{
  "balance_bias": false,
  "tie_embeddings": "early",
  "lr": 0.00346,
  "beta1": 0.95,
  "train_tokens": 380500000
}
Below are experts of layer 5 (counted from 0) of a mixture-of-experts language model. Rows are named router (the router's row for the expert), up (a neuron's input weights, with its number) and show model dimensions 0-191. Each number is 500 + 50 x the weight over its row's rms, rounded and kept within 0 to 999. Numbers have three digits each.
After each expert's rows: a language model's description of what the expert responds to. This comes from a sample of Wikipedia text that the model never trained on.

# expert 45
router:468464489571424626501499478518504477572490501529404518528473532496478460438513413423497483517510500543500323485483574464490462504467515459468432449554499455531449528441518449450452602530463560494483565455507513572452529493491447473635504556563528401551468457447495546647548526500446514538616528498526501522506466436444523474461397505429503547519508576493488539526457461545446556435481529516505570470417497492490468533440439503468391520509535556447572534463579509606528606509468443428468528387489500415570544575489512523530454508460522540456567472493547490471487459559583471518
up0:586498546543581549452528475495443486517538543557478462625493517526494385415578507449540481440466533508553455486540432501402545532511536608503458485562499466504443537576417553548514583525457484507453605558399503513473457384516539450483535498543611386582493512472499494512599518462516493504538546497526458486525538403535514463395485480519473543526418467522586498432491516537570521551537511521490485557422466452533452497512488526493482476473469527481520504443527620453520496542440479436478497611507385456438482559475487390471452561506550444540405485522568500448522512579561438562
up1:470531552568528539378570455492485416516476498486464403459521528560425525565462440476503433414514568517462476441478539497515502489574568418508520531538573449521498642406427548443460508535467509405552463401500526618458482465496542490470492544512436554539506553505514459469470586450491424616506587482460508476501500503471503571510464563463528549517417515538557466513516516471498500579560459485472459502452488582479496532550435571495607507475468457486527557525585514494509467560499427506472506646579500389479479515536494401505469547430522487541513592601428523567534539468540530568
Description: Opening parentheses, quotes, apostrophes, degree and prime marks, and dollar signs, often in music discography lists, such as (USA), O'Hara.

# expert 46
router:480470494497516556478490476518558467498556458567493557579503496484435546414529476445478438465534541548537420474440497555465526565470494460484444506559491517482550476523567532412465564467489456507412520448523493505537458547529472514661508565475533371476507414461413482652629537464472464509534507462571481450475531517518454547471430507432457497538542611531492592475468499494457416440497539588556529477529506541558553518476465416470406503579521493416532432481526530500406588456418473426457524482488421394550505551484531441429491513518487458507508539553521530520469426601559464585
up0:536444463494511539589644455538591431440626491503498575563497453490438561513518480469497461507567507546561499464440498608441506396455550563523509549444546501455579463507597438542438553429436541575473479499433500579514520517569549511539522481493530459493473448453517542525566471469472519493633521521364476446509500524499416471509482488434510556501444628527541531490449566444537469507488453524557520538463513478602545557544523432460469480463496474466465592469551487523454465448533543447480590458453407434519511513465557545501510534486485431539539425505455521587464519521485492643
up1:401461494510491500532465401451567460514460478419532478514444448401492576393486554545477445582466516363583529531428464514476405550452468497558453499450576538614619445448473484450490379493578392553582453406509519470515536474554488493531466543529514566443512507463513507557542455588522425590569510532567446528445543492502461502480470460448493483476490518470539453488465511530577555563474468462536517455442522500540571486419493463483573450468499486531482469523458396518454529456563470536626446456445454560510487550529511522478536506456511386445552525516466472432487444554492491570
Description: Numeric digits in tables and percentages, plus direction or side words such as north, south, right, and bal in ballet or balance.

# expert 44
router:489514547559414615431482400527566495527472474487515550563497587538455465440562469459502507504572539556487404422507591470495497508494555479468538527523524512498561523512527465485431540504582496552482563494550504533437431519540458534669468531566519398542466542473471470642592511478463497508626448504509494497470514490456537525492504529448514540532506573479442526557469528473477496493492539458535633448383452508532504552471483462502395536476554536460609514438550472493525567513419521474455544394553475469604496537477527499529552482468527534583463472629516407433478464543527445501
up0:535518573539455551537517525536481494558485588531469486524474544531536493415572453493545449495415573428534440441585473513548496482444566486372483511424463489428501472504530421540494499562523517522489510470451416469541457495511560517561423557455489501532431514452567584494532485514491469508478561471581412457494589463478522476440522550510551559466420500526462466508502532487498587413522548548506484593428525516495554492511548525491594503503673526528505563518546527552388464554458478416467425415505593540540598411550590533471485521555480503446519457418422497417576485526576414535
up1:504491518465493552519462527378489493525523433538486590583434547503435507456516522466432445453519481468574461485449459579415492596527504514456412479598419453456486514446544462490522656390566494491432501503472536499524578497498431531581482506504515471519521406453484508577542458560447457570496552457461479472526520444478427501394396592409502469521481539457542529501479565555528516604505476562459567486473558528552479554540402561521564514547496437432494487484537532476472567474549443465554472541471474534527494517609553458433488504516464386483511468611565542529502439423561449532
Description: Standalone space tokens and en dashes between numbers or years, as in 2010–11, plus currency symbols like $ and £.

# expert 8
router:411562560491522570438482454493513489577421456521415497534425538467454505441527540416524495466566533520545414387482537469469517571514534568463527501456460529529535541534500489461491528505486478515409606489469526547497494489463453477672460599553519402530499494484491461598581504558514563602581542450551489562472508478491378563501409510408470500546477588460505583490498576531484553429470547497513582468480545496614564524470479493578495461500529586424532527468566486491460591519427471495496482460535454426606477519557558550494502525460546414527533523528463561469490444560484480531
up0:482507503516509656492444491554348488451452476443526449660591489523497476517458440524508414494494507510530531526456464532503400536480505569566520501502448482505517465513508448559494631444531514471542461488510501483443462515499534457592451383478465535526484539529524464545640512458489500477603511516460554461518508492518543566540471604505537499527420546529412483493457560493536496472541443477494534538529485491614496513616454537539523524540519451473555558471500474525532513589457420560424567503518500484481453525508556417524546418483497547622549492572635538435429530518496534441
up1:560495585540486459480455415523570504445468507571494528474561497521498423443566552517505506433459467422458508434492600637437544528544577516461419520492580493486393588526475494467548456455537512499461515619483504553489483424464484561502561515535508533533482479385541567527460490507480455439490412458619438501535603530506496500507524509425546571561531540456504581560566460482448503503551558598521534516488507512588504544478474603490518420484598474551478505497602520490527516509496524466451551463455488445641538478504540536461460525364486448554483416499505509584518516536522410520
Description: Single digits and short numbers in measurements, tables, dates and rankings, such as 4 acres or 2nd; also word-initial t/T.

# expert 30
router:423586567606484510495512435566503459567439485477518539477511528448462543443567530458519543469575577468484460469526545502461502467453541498470518539504515500542554580501509464468464507412548424561439583532549549554396427571543441497590524570506503390600530472401435490631604496543513455540566489479487431481478518482460515504486451533429526511516496540536487605463503499466519531535500509511444600474414489471570492541501469488460488522475516524468538466475515470547517568536459517461417474416516476405557530517436544480458552458457538458581491458639560431433453414593592427547
up0:531476425538488487535540437520483495574445469391509547493500570459570506535524475477466490408415563478443520521552439479585469432508537527465439469516582525564490448521559496546492484539549595557483455442470483577583452460511571561456434465506339523458510626525527449492438452519407545568504563483571521418504468479496493500469505453485454492492447532406520476498632477526466509585454476539538559359525413511517509463418515426441518468527587451522482510442481468412381494414566485512528500437526497524483507469547543411427524588468516457503520541528523523463405486460532513510
up1:456542476408532519513475397560465425493549548429482480586467612472531460385564449483489478500560472445460523502479387532539369461565605526458454437494501481468572518509559520497460531527421440520503581568467511522431441532499444528480531522471437470475521428505493553514497494551457567456473410472473437453563428555557506420457472499512487547489503596518529555493501593481490489533510519521569604472545535527610570431554495496491544572521511567529458544488517563464543547470405512505467537457521466552483442396560618574454531537527549556529497468410527512539505545484497372563
Description: Space tokens before digits in tables and score lists, plus the name-initial pieces Gu, Gar, Qu, Pan, as in Guadalajara, Guetta.

# expert 63
router:543505525555489664522538452480480408527553464517482533545512503512475525444545504457415475549552539542433507423410536516473510528520587538500525411552430505533548593468499511508505490511570499537473525428536525541491514540497473488509461561534563407579566491494460428592606494492494495523553520486484490548516543555514458477465461523369519533556525519452455618591518591516486548474521536528460605480485491545578543501447436525567434465546598530495545480453545537570416455475476490428441514498494443489681504528502536443444543440436464376499546499541508472450406456561549501547
up0:548462556528478481567574527536471513542541520589481561479396501524504498478510396416587557605463584464500437488476564468487504518495548530459496428620460626583485517497420530454540458539442539506460494462489495534517412552579432504457539547573448562509427517534435561487554512472433563461503423475504423547500415500404444540450469508477479518571391526454496552515536500502436482523573461585515572443492508457566506555453473537471526510496490521529583542415549440562481451560521457558560454438491543398491473433471499549449470450470475507528518547498534628605538461426513553537
up1:427545482495495473544568478518506448422496528528463577475485413485442429492478509436497440375540510453560445417475494526471546488462577524471482399469474555414602536554488511438620536531480535508462494524478448548478499550553529485524477446441362498516393518530474393510441446458522572433503598563493464463537520573548494470380527527470488474554515510502458541528527403521423459544576456533519463468510483444508539471439515517399527622562521427527523579492483521431429557478535488495472593454452381469523499489530567507430503565509460447441546566484534497485477512501564410570
Description: Auxiliaries and linking verbs after a subject, plus as in as well as, such as is, was, has, became.

# expert 42
router:501477519556455552493524461501486425506524446534463537537468567495455484450411472399517499507508482502516418395467582578469469529455537509415550440541455475538518520480493512520510546469547480495456585470451469589523499556563437512599453565516423442520486455470450484669577440515461554530527523412462477497446451479492464523469392474455551519471488602454484529584509519607481499506498512456445516482497429579536533529453539446529406507542475565443651501386585532550471537476466528520459545505513435428561542460519558519465464466438462494566547495551500457430451438568616451574
up0:407452437456440462557455473583508600542490441427524575577582544531567586480524457562550463399558542479448457614539466447485590576437556492567459395584577487460448482454522403504532519539514497526491518446499437555451594510535442468526506414554464439536456547457505455509469524512408463577576428553540481518417524458428468544470516438451504544476489485508557497542453519471482491572512526532590538556437526512552441505526506456597564542438513583463454499510602492533519557568543511454608528450491510464503484512536546496469469536459480459507535491551500440421549470469547587566
up1:373535538522444490470506458529492433517516522521457540432588547489448521472517423528485603433442590512441456440432540473476535456570459522368561467550512432556509455452552558520504468437490475644557542453516512444539541427446455567503518444464549484522491447456466626518422477496559502458476511423473560478549557510456503547515458475509545419448435469432457545491477465542544436433425525465463506451461493563495443541531436451534521518484489468489514494381560496555542531527524482511542522501511460536476478456433581460477443335434532445510449471487444470484564472624457398538
Description: Pipes, line breaks, closing brackets and commas that separate cells or list items, like the pipe between episode numbers.

# expert 9
router:539531493514429568439492377561480473490451512543394512598476534485479514396486483424487488499526500527525478478487502467483496512493610547423528404492505502505516536464526529455544515487498504550456596462530491615502470573506471511654460537528481366530543517487456544588581535535482470501593508462487526483504514524512395562461355491442487469526471608512460575533553504552574497532512525441516539463506536507609503547479511463595459509484533544448545544421595536514414637512421485477461439493501486446590491485491550468465504469437532475567506560583457497432425450449509443503
up0:449502485497416443469535472440552525531499546493414451523476455584521480440531526537483454438618476425499522515488507536506592515501539549476535462570529541522539548509496517427391421547632537618457481538420576417444530443457530543452450558555601445462463426449462422511524474448475626459543501518467447467620463406482537538468520556494497534468492562431526566492521532508568531485466516455441543568448522575547461492505464562424466591438485465439545513545479483568474546506422437551506474557450475556545510463565394403525511503434459498523526570552499554574497507510549462545
up1:420563467646412497481574432498454445472498483424602472516405566464479532551479537450534489566587578599553553482495528453379460483518519431422530445526506492439534538548475498541529523522464456476493468580522530534570450585522515505532493446432525404432561489570497485497559404452480516504533496555498553545514383464484460555489484562467524526470505429473524551464468458486547492537532555509610512496573553457620513535427553577524462510492523437499483468487412422581564538446566493524497497445402462458431551601486538475502550473447446446505480515466457583512502503546486467596
Description: Final digits or number pieces completing times, dates, scores, pages and coordinates, such as 07:18, 1895, 6–10, and century.

# expert 16
router:546564580557448544473454502526489470513501467537453547544457603554404509469519567519471497513570545540487479423524603526484565538501577514511493449548441474488466508474488500538499516481558431528489580423470440558494515524560438501679503535562490486572575523497499519611592460545505494493557537476469509494475533475416473508517345506360500544571503560520478583545507561495480510538503463508534560432437482551541563530432532466604542463508522505448553522408511553575480599524418476492471485450472444390505525546489544483496491508416422530562508502545536507491463410605586461540
up0:503558456509550571542616519561505495366434475457620541516451464549487513483549474554471531545500483594511522504465448477507541496644533536477522495472414495470473561512683500582423435472515547483515602609575530443478525548489532468464499519450467534534506574498417407492419562507541368451582523500482489536436525537561492523526382407498528525538469492496413524566480402522438441515549578510544534510486499473575510472535500496488458558457578500545514493526518472411448524585494519465395462479495519475490466533492476501490496570508565448575462548478493473526454437489519450507
up1:431494493552465634379533535484497512465546500441457463524587464524520544510532466518517486561448601457485485423476467527558530564450513482488513455511474431534463557515554546532441545394572467523539549509418403519532454510548548468545489509487550501508502482457417446511480519507556601492492492387527420536467524559490578504549405474537494469435415468495473551529521451553451445471552504585432398526500473483493586421524496379575500545508482427566485496501414487560444452496466494368443520473564529554499498420555587549478590549488536506468494451472522545442351438510501508445
Description: Opening pieces of common words split into parts, after the, a or of, such as st, dis, sc, sk in sk-eleton, par-anormal.

# expert 15
router:452489519563493542480469418510505423528441444443569539559532525537500502453519465396471487511558437562502427384454577522429526497455542532446468490567492511533453483457599449440474457443490507555417582434524582526492448534511473495594460509542463441544548520475422481579638509551487513536538459483488479464410531482486396477465433578404545567599493527429476576543511564485478486542554502516481514449401468507571535463469464477487509512480564503438636519388502506529496505505501435452507473404471439440562452523576505542472455492431449526529567464581525584474444464517555421548
up0:529476598495488569481479496531458506545460554510503502532427455478494475513596414480523507525454538496501502483541435578467548496577584392365497495483439465574523552557398582507539579467486550586456524561500482452500456469510496524482451501473545530550505448476535509496412529413419463512502605440468515594483469524530557449509512416480527491422423524525629525532505457549498489507480539512497478544569450483451529535349503541525454517557526503511421347523606504553527500408500516551469588468517565489532547491393463531434424426527485516464422447464457506475518462592540560524
up1:458523565438492497456484416527486475433430510497467496564491528616512510432515513528459391450546456458495568388556531518542500418617489480545533511642510411562439614451484472503429449552449498492436489492522527423428523511511480508532515553507490518424505397561561502539451535494465579574518576571366421499460595451391503552590495484457442516572447530434488575478516500499469520487535461408509477494424435505382485496477469496555521481475537478485464457540562518551497481522436446498503519524469455415500517434517509482512539553545487523501585572526529464579533497457399514431
Description: Function words before verbs, mostly infinitive to and modals like can, would, could, may, and they, as in try to avoid.

# expert 56
router:481526525504406570463531461475567461515496474480494580597460532500460550446471532488400559504504540547520393465430539544471455533429502527484565507567546521510531545463551546557457501431555392504480531497476446519504494533489444533538552524522554441514495499450464548619492503500434481538635494447561487545426502466530361576476356481417467550573438602524483621551478533581546424448457556530509558475494474529510501510506475473458482494526559491381577502430499495563447593520459515409508540420437459494575570549527520473445517520487456479546460555521575469500461412515495448546
up0:451514527500467479511444448532540460436482443521470390446553516391532578470482548465483504462469542461437489500465433489498400461523535499460430466542520536459526639449465440500451534497541496568475419573468501496491433508601482542522494431483437585489474466486394506540542602517511494635520436571569497610530567477568513505451454469444586508504533543494422409484518430440461484484479573535562532475521548579490513525363585484452561611421528435536507466502475507458491467445446537555508475442470550428578543480472463531527570494454476451529454424471433455469439506525491418547
up1:547535523557415478506548532505536476562497477523507501526558489473540490533548461426428517388538552492500336390546515531584448466513477470474498480527511531479597496459540543515539519517606594554478458470495477517482504482513539559518492494472467486578419509500462459523510511537491534475493422410447493527460484515474523506451481523505498434497436585499445461472453497510462460539492525560544585499517581497424514577434590484528490594471498541472531509479448566622473453599515493402424507502513575542516570496396467559434609447553560410493471443548546673574431403517534464472
Description: Color and direction words and parts of multiword proper names, such as Red in Red Wings, Green, United, Bay.

# expert 20
router:453508546488446574469559482453485402492529529462518554547483543504488526445504476460481524546550501543487451483476554520470534516500562537476463453507442537549539507468526492474534486518532489467486565419546561603453535510527492485560500542570465408537532490487404486613605449493432452513549542488552497555422527502517377540429460534372515527538551510430414609578536538502432511534515500517511511388431549591581624560534421465533446510554532535448594519407568573561442486479487486453454548504417498485561467503514569414495558456446496440549523518593461504507487399522555435583
up0:485481527500501458512543487587541404500467509554498485480480542484456483545474501441637484540582501482522467498562456486462463535557587532530486450559527495540540532436473541543362454574499486477554524465483438557511524449492480489476390603523447464506508549488451485513504475508419550546576558561571383499555400529496410519443515454477461565621439479413464482534516533440475550595565529430538471441481466533561562595522470450564531472526489490437473399414478431515475445558407482494497526496459542474459566458545459465536524491427465444457458490559636606446476468527518441562
up1:405499409444508521547467501443509411449526384496517539435581479544563545474436516601472461511453579509592481502454541531467378545430548569501537597457570539513636488425584403402517558512421435533457431518550525435531498558562511519496442554482498474535502418451436473536530486479541457478480531538579522544536497467516486373456500519498468472519481521532523479458506532500459484490552440390467556563550435456558491421541460565473476447541480496453491507469471513462466498482473537485517538533456474464482494494554533464494434550525512497619487346564539467408529519521489607452
Description: Forms of be and have, not, also, and adverbs after a subject in prose, such as was, been, simply, being.

# expert 51
router:519506594515451611446570418553526375506489444476550548559478601561439446432554459425502471531532493568532468469440549510505477500487516510490537446553480549521545534444489491533503496492574502562490538490559503592452450501453485527700442481496512409505557504455492508645581512582491454521646502499472447494451554530438495539454468561419477490579427556484447554505480523513520497507464547500528568470449487491522525493477503466518412507532546527452609449412572512471470586486457540458469534481524475477568501547540531492490574465458542498535498496610501511436437404470531402549
up0:448497524435505509436527542474406429527567445528497551470608499451486504520505432503470552518523464545407489383520415518440497459467497535391441490569480460598503526496492561488517489576556462456410488455486449506571450462477472564451576473387551511453568415505491595506520410477431471596507453482558488641532474449550469533445442568481577490499439557451520455457503549504613481510590470524536501441475509619477481513620468469466469548548482483550547489506526495556525480425517491461491515474480395522496502597479462518436513580406510508566538487560564542571552496528553489465
up1:455460424533492475509492508386516413551524486551478530559512543424480546429568476516470501527459495450510422433576482550469539509400533445430486490536570442555430599522529507515526503455495492493493509492450490548494445602506486529454496491514585500565468490441531425572496450561503477448520585427615525471447509599481442463480379371370549548494456539497527585553511483589516490514473555491489579465459534499508586540462482455471504510484538500504525471439522537597523538462583458481444549421420520406592460461566530419491494511472516439554485549584546483540454413444557434562
Description: Space before a year and the first three digits of years, such as 201, 199, 183, mostly in full dates like 4 July 2019.

# expert 39
router:432523501507493563500486393525540387460437458464443524522559602457484535440503482479505443461564507550467377373420466511408476513488582538455506482521514513546528573449534459517429506480531511515557533484451525577503477481480436531537454559582515387500548463400417457639566446463476450539511488456495543507483519413407469521437342514466504559544519519431481586560555437555540463510501575526490579451407528511548493491505456509487468538559569482456589467434481489514496496497496526405431565496554478489564452536471539493432529532425507486536522533558495479454413466531563451540
up0:536464442445486565529561530453476480551446479497502521584446427437516473477513363564478449498491475587490560504427499480446571420447468491546559470498427585474495549581633572497497474513511517618401469503457529482466582583517403504516453557513502410602456441528464462493530374523554439560507565532454488517529625593480479500490619452459445516454534469495543447545480512515494501465495573551463524502569487485488551558463517567528448498478533507480530537558624507477529499422524482439496484480602476474496557553510487389545488566471430444507483517484460459501503409469500520590
up1:513492543522494523472467458524433456578476573466518535481441562480424378484431484404477504621602486573495446466487486510550486470477433414442590546483495514596529471476460524574559444427548521557489547427590485571447535528560390488543480445471525537498607530411473532550479524558532598536502465490498413499548545519373480586549458490481428490529385515589454478418455544511513476552539454472352529415481416542465531482526465473479478467533546442444593497429445504514483550542468489548504538552429558494494495537513542472499553442530493513461518559521468471447542451506530555508
Description: Pipes and colons inside tables, plus do, did, should and Not, especially the phrases did not advance or did not qualify.

# expert 28
router:470507492470423547532472400457502422550465439476444577517535518483487486469533444466443452521575494554548424469465529523470479532457533514483472477572508476546491486470550464448520501478523424499442523488399548596465487560536460526659449516522451416479535474474416450587596451500479468560527470504535473494461518514438426547490484555447473572549539534474472562581498518503472409494516579483450569470431427510560539475431410522511431519493539512431597518432581536495419524489469509390434443447461480480651463524513558447440505475408516467578574494537460518504449466601611428509
up0:562557594539457502488578426501569477517473509509453517520505593562544515466468463426573491502507552529513467513562524425537520541492471496564586413476563473537471606512462424551531523525593575554527479529530457574433485459462515444474493619524458473415541514492499477508468509437427481394521478461517531590462600440450466569521507530511455558425465523552406459453536477487586549446635478443439475451473501514508526611489556389455507469455489469394539443464447420526552554525530446484536470520519555432553470530585599436487534460438487489539468579557431543512511481440555508457
up1:554474527444356502399458537539532508527436413468395443509516462609466514478511469489521390518640549450500388429431565544557507493503416455580499496540476545480478496493434429391519523493490571497552453425485521538480487577479547522494360585470428442483455475530612510531510558508500480562525539501546523640545575542473476472480468517467443465482464542469461501525517469455452476552520488559515550446495478497484486486496457490464533516558590434488603550462601501545410514547530493434464514505579490514498554443459464542511539483393477594539513498531431549501436506489481500542
Description: Conjunctions and list separators joining words or phrases, mostly and, plus commas, or, nor, but, &, slashes.

# expert 55
router:462494519517468580457546475457530443528551494520474561558516564464481523478507486475519486560520457553549387378504487488502470494476547508506462499545448495512516591545518484496533531496562442563414600498431505522411503518589477488616466567463521463573484497480452479721613443501466481564526502444573450566451479570508496468404464540467538560602510558500514573521524468512528475517557556502561521449522517534513495546461502536527427490510621406457612496406484537455427540475519476511441487429554461391550524475499515487513520539542464527564547485524480488532463429603553431572
up0:473451511548514495555452491575472486458498521556488458520373547547530474488479499534524426559554541498430510462551540445503481494535614585518494482525476280455453495451455559502387555456545478547618512450585503513493553510511479507502523499473525493463490524357573586481498490527430610504517602546543476520510510434444515522500489531484472473448542514458492546538588611525487536518515523564552438568506468498514557442469419497499490534549557473505417492431529522523523499592494492524464515435508498472550539365598606528465544478508486535438412518535546478533432533569573461467
up1:488461530453465558513510520514521525471502502504545458551576510415494568528563557365490587439551488539544581473496456548518508588539567569516535573601545454480550473557586587475392506478525423481495449500490487550528552417514509570549465442487516462549526551425505451482423501537480461632529535485534555529551507507518420484461516464464636435463447573585471468530513450448551599463522561556580500530459569496513453576357563550557505403507570471523436498512513514484441500598432619507502472468513519480468522508585431533505540491533576493481541506460493483449544425483522512518
Description: Wiki section markers such as == and ===, table pipes, list dashes and labels in stat tables, like Best, Pld, Mean.

# expert 25
router:499470550517396661397463407471482415470474476486458552524543504524467527440558470492511423512493458548497450474498559531485545545474523517408534450491539517501576535443552477454474586480547478555479582495496491493493440521488450510674462527604513395507492432448443511622519513486443445514552490493547486468481506486497446538420433506468441485499469638508499556521464580536571480506522494489465559462490520534556557537480490479521454557426512481494562527427530483475468569510503407440404481471510491463584500496498517472487491422453533511570516587681473446481463448461555406515
up0:532493566467471596544491418491473536541525438492503501525477506524523529466487486445367571484529523473490476518540411554383534528507491507590504474604518475542410521426496581486487512520535543554496565444409545584556438406397496374532558563494536497511454453542391525563499481430493594507534539425480495433500482497435591430471417606415563527472481505437530530443486411471527473461457513446486511525492408507581486487547494445565474434542475511424551433497557430487475493540457437468566525539474454508546518514559446479400547516472401455573490503525466469511546442550584506533
up1:519493471418526583478535506478439485515543545475475564439351583477533475552479410540496442422517515566476430512496448496532517440520402489490559527569504422559530459410493483528515517431624538546458479450502571525521540451449444522490574498516522515455574554465500507507517545466549551538507570432505524501409618425420506589583466561525487536516448572503386520516456527580538530451438490468464503504522430493487521561537504475572468464485489471425512484478500484574495571568477648526493517522429396450520459605608520467475585427406482500491583525507483476564533500495536544530
Description: Final digits of years after 199, 200 or 201, in date ranges, citations and tables, plus century, ago and coordinate units.

# expert 27
router:512535550515445547466498445469544482475497507476464525499493518445412504382473475442471514527571458568497391375422517561434460491506546497411469467488462554493498560431557504545469600514499393579471626483470534570468500522526439545555458549513552416607520483533481490670518509538430496490505477446562518541521465538460477525500351603440513557576501544489475594515495516565528502499516558483532540433404460510524577539469536461522504539548526468482554503483566489495503534479488480500428502474499424439604493541489572512472513499437395452592560451586566519505475476571535452491
up0:429539481538510510447595457440434398497559431489510587512462584449447561525460471532486517516508505405582540463412451493542483529531390554516495567525495500477577496447467570573506594511539493472552391477633457483415466554517453418515521473512453454485417524462565485501517554434468390512490551404573552481556545495526474440561438547478588506516400479428451490504524500547516433515564527446580581498403509454455586552530499526455541586513552534529642460441501531522510501548521392564488510481500536523607507513474447532447456507504477486509494476536495415446482495478515502517
up1:482519524567437593508533461544532494549536492592500490542487490563529503570547532447559438453549551511571514467507517426465556521456433537502483459544519400494481404559553500452532560421459509431415433543469359503555400459436598453499463520557489479484548573490558466530500553513526500434515501440516489512513496458564465448533455388466437560567496527478436516602549518496540436511444546579451491443490614497522392479489560581496404455467595505442558534496501528496456489429505445511503593477417573493518455547468609488553475531448525539560412533490544446515508500501629489479
Description: Pipe and semicolon separators between cells in sports results and statistics tables, including ; after dashes or percentages, such as %; and —;.

# expert 32
router:506498514546442580439526433516542437534503486457484568599505524530411565396474485416471501486522535521560365455527572517467459534490559543455531492525454477547484530512545495449496457479591404463446551487488470505467480517458471535538487517576526398504592481438469491630501536527450490474604511416531463527431472513478376521477422501422506514516433632521491544514514527572535514534460550480463586432521492521544560479441471381465427500515601456461593539405508515591417595510538502454444574403522428442573491504504492503514504499434505474529473548543555463507495419462496473486
up0:503437526484564409541577405568530481475465461459474495513478533622511463472557466541474535460485525449420483486529606534450531525569537490427545511623533503477483588459473487543463523445546470554444569522450521574478621540493509510495490512419486529429606451534526430482530460647539433556495510491427534410479420515580476451458507486492576515433552530406541479497531470595506527478417458551479453533489500391472557403559470497487518452524466569416503467499513457522533507478532465361511481596469539478444545531543476486534534515395485418489428476519528483509460518474435420558
up1:502623585461506508533471421485514439489469433451460564581478414514469435362474443487488376467597532492509529539422551462553516455482610585609536440454440492430547467454438430470558429517488502478553512391539487493469537514485438459520537528499504455479465440504473462525534489442570488462558519451480492500593501453583521467473528488539485424528537533551469599517404593478527535492491464482555510488486475499567433540517460514541518465474498542396517479468576522476496442477451458502553529579406451501519476501569518433480544554493400334456570504535509590470500546510516449544
Description: Place names and pieces of proper nouns completing cities, states and universities, such as York after New, Washington, Delhi, Rutgers.

# expert 35
router:492474597541417591508565455565530489582546471560496553566492491479456444461507490442493444572596511567470418370500544544497531515451540479512499475565449387525536516440461513468490526461544503587503565459525408535466463473524403469588524497540475481474540485459456481633587503508482509576646501496488467547527511514469457507462476523427497525522482555494547531578468522553457508451451596450477597519425500523486502541505497494478488465456512554461557553381539494529480612527454442453511533429457406424546487581492535503479447433419509475608476553608555476544548496555525471557
up0:531583530505392482511446546542476515586563523505463511496520532390473496419496620464451484527544458512588518469471402535542547558573483475530478399595498489554504527433496583547464475550514581624520548491578516517505545502521387477502526467381507486523522517502459433521452550509571547482483490547513473475474427492479432577525428490431444637455479514418506531518495463522411515481530614514500541533564577490464442521492495490508460540572461497407587436498489524558475541581410460523473459550440412457504473434459523521507455461502472509565511605566509593580521468466556535520
up1:521540574576453540555522464583476518477457467533475442500483495616562505496561517445521455482442613472560471537481492474391516404509508505544580462452497472499522584465537453554505556464497566597445542566533476507483517457483588483546471512537409536448575480560401410499497520485484513505425591554548517554551539453465458544587439412523459513627503561390506572538578545504550486628522537469453552547430545526461522445435451490543481465513518540468617501502579509506495541424544465483440503454495578443473506480554484540524503451515502440584475583550584486538468485437564426512
Description: Opening pieces of words starting with consonant clusters, such as sl, cl, fl, pl, re, ch, plus opening parentheses before titles or glosses.

# expert 48
router:513501519550444579409534399500510408518451472434486552547472622478458506361464464389481460522480477544469404447462490526479424506496517548431550496539467481520470539512549516452499510461568498524487545477515467521456484534528474523494446509469523420511550419431440559611542499539429492521549486459523483467419435500478410516455460507397546543518450570411475498448501578586526536465456515511464623459453451547517576549479397436491411548518572507455513508384507564557505635553495486482448530478496429471528443537525542494498532482409482468562516538580585495461494413442555454502
up0:508413430534515534525477463471495417514518416489459566424476584457529495561487394506485562473482424491496560425542512526462489517489438552395402484459509556503477514546442490420521490523502526419515554524559537428398549552492473486492448538405626492496536459549481557524518492447498458498475477567446495559450526496551554460591415533477605530396573446405448427444473562455537513529512496518529494523520490487507544502557407529533399444526449422532524436453439501419614521523523411491380517508520529399515483449428453515517517375473530500524552414515532566443509510516502494541
up1:459517554478520615475569409440422456512573491548513614469401519559564456550534478410485501521482480466487515527521425483479495453505493460501587525518477371474553428557498536610565626467415478521450569496548448568453483509491535457501466524565569478511543446477416500499464493483485443441423576504488556462504534450426548474500410463478583427406625526461497515444535490587450557466511453466439454434476493413491552542519416505514454544522551547396611450439510424453574500438495543532551516499482468512493476504569500454460479415473491460495443617513499499488490485483467514492
Description: Given names and surname endings in people's names, such as David, Robert, Slavic -ich, -chenko, Arthur, Eduardo, -mann.

# expert 38
router:479538515500477549501505434457527428510471470442466576474519572498425526418540497448470554462561471537529409429397522551466413495495478510418451445563505440462496479475576502545449495458479459577506584436499466581415459593514461551594502496595534468533493391451430549664537471541472501546593485460440488552418559473481450444475419504371484574501536553479507567539472492457548471504524518488522547406427485535492559507464480514558497575532566518454514508481549515510530575511487522483502509460533431395610446520449541538477482472441543399531495519586514513544493424505603470530
up0:578434434509499415445431467527444475549523475467455520464477487589587514517524474468450627498479424540497471525474395469437510473537460475438502524591469415477610485470491498545477538532505501547417532518527467518416492545600512429572435430444509493455532470429447539558579545492552615495502524525495508485484564543482522521422504497447438508443533653557537466442564509451513526519512465575481506461511336486475496472384469511524466492542523562458457531509457493481477553495449539427535477504491547560494392384432439538501347477554523446428463509529489516496507452498547517473
up1:550497560499467513506472430517512486476503517468453494503419529520469485451453573508589473484572485578635523446459569461379630497501521477401467459491474497465452499513468480438468482522400529593467573502475448631504452454437538461474419559448501489514483435464429407518500484597417423527555471591548458471478468481488529507535504444518498570524541505565557550472466523542536520502603499518529514472514568555487476457509557529428499499537499376383474565468537524614503457533473503541456487512495463402530581445481510393501525546549477518462447481399421525496553503517544374476
Description: Table cell pipes, line breaks, paragraph ends and heading closers, especially the pipe ending a table row in sports tables.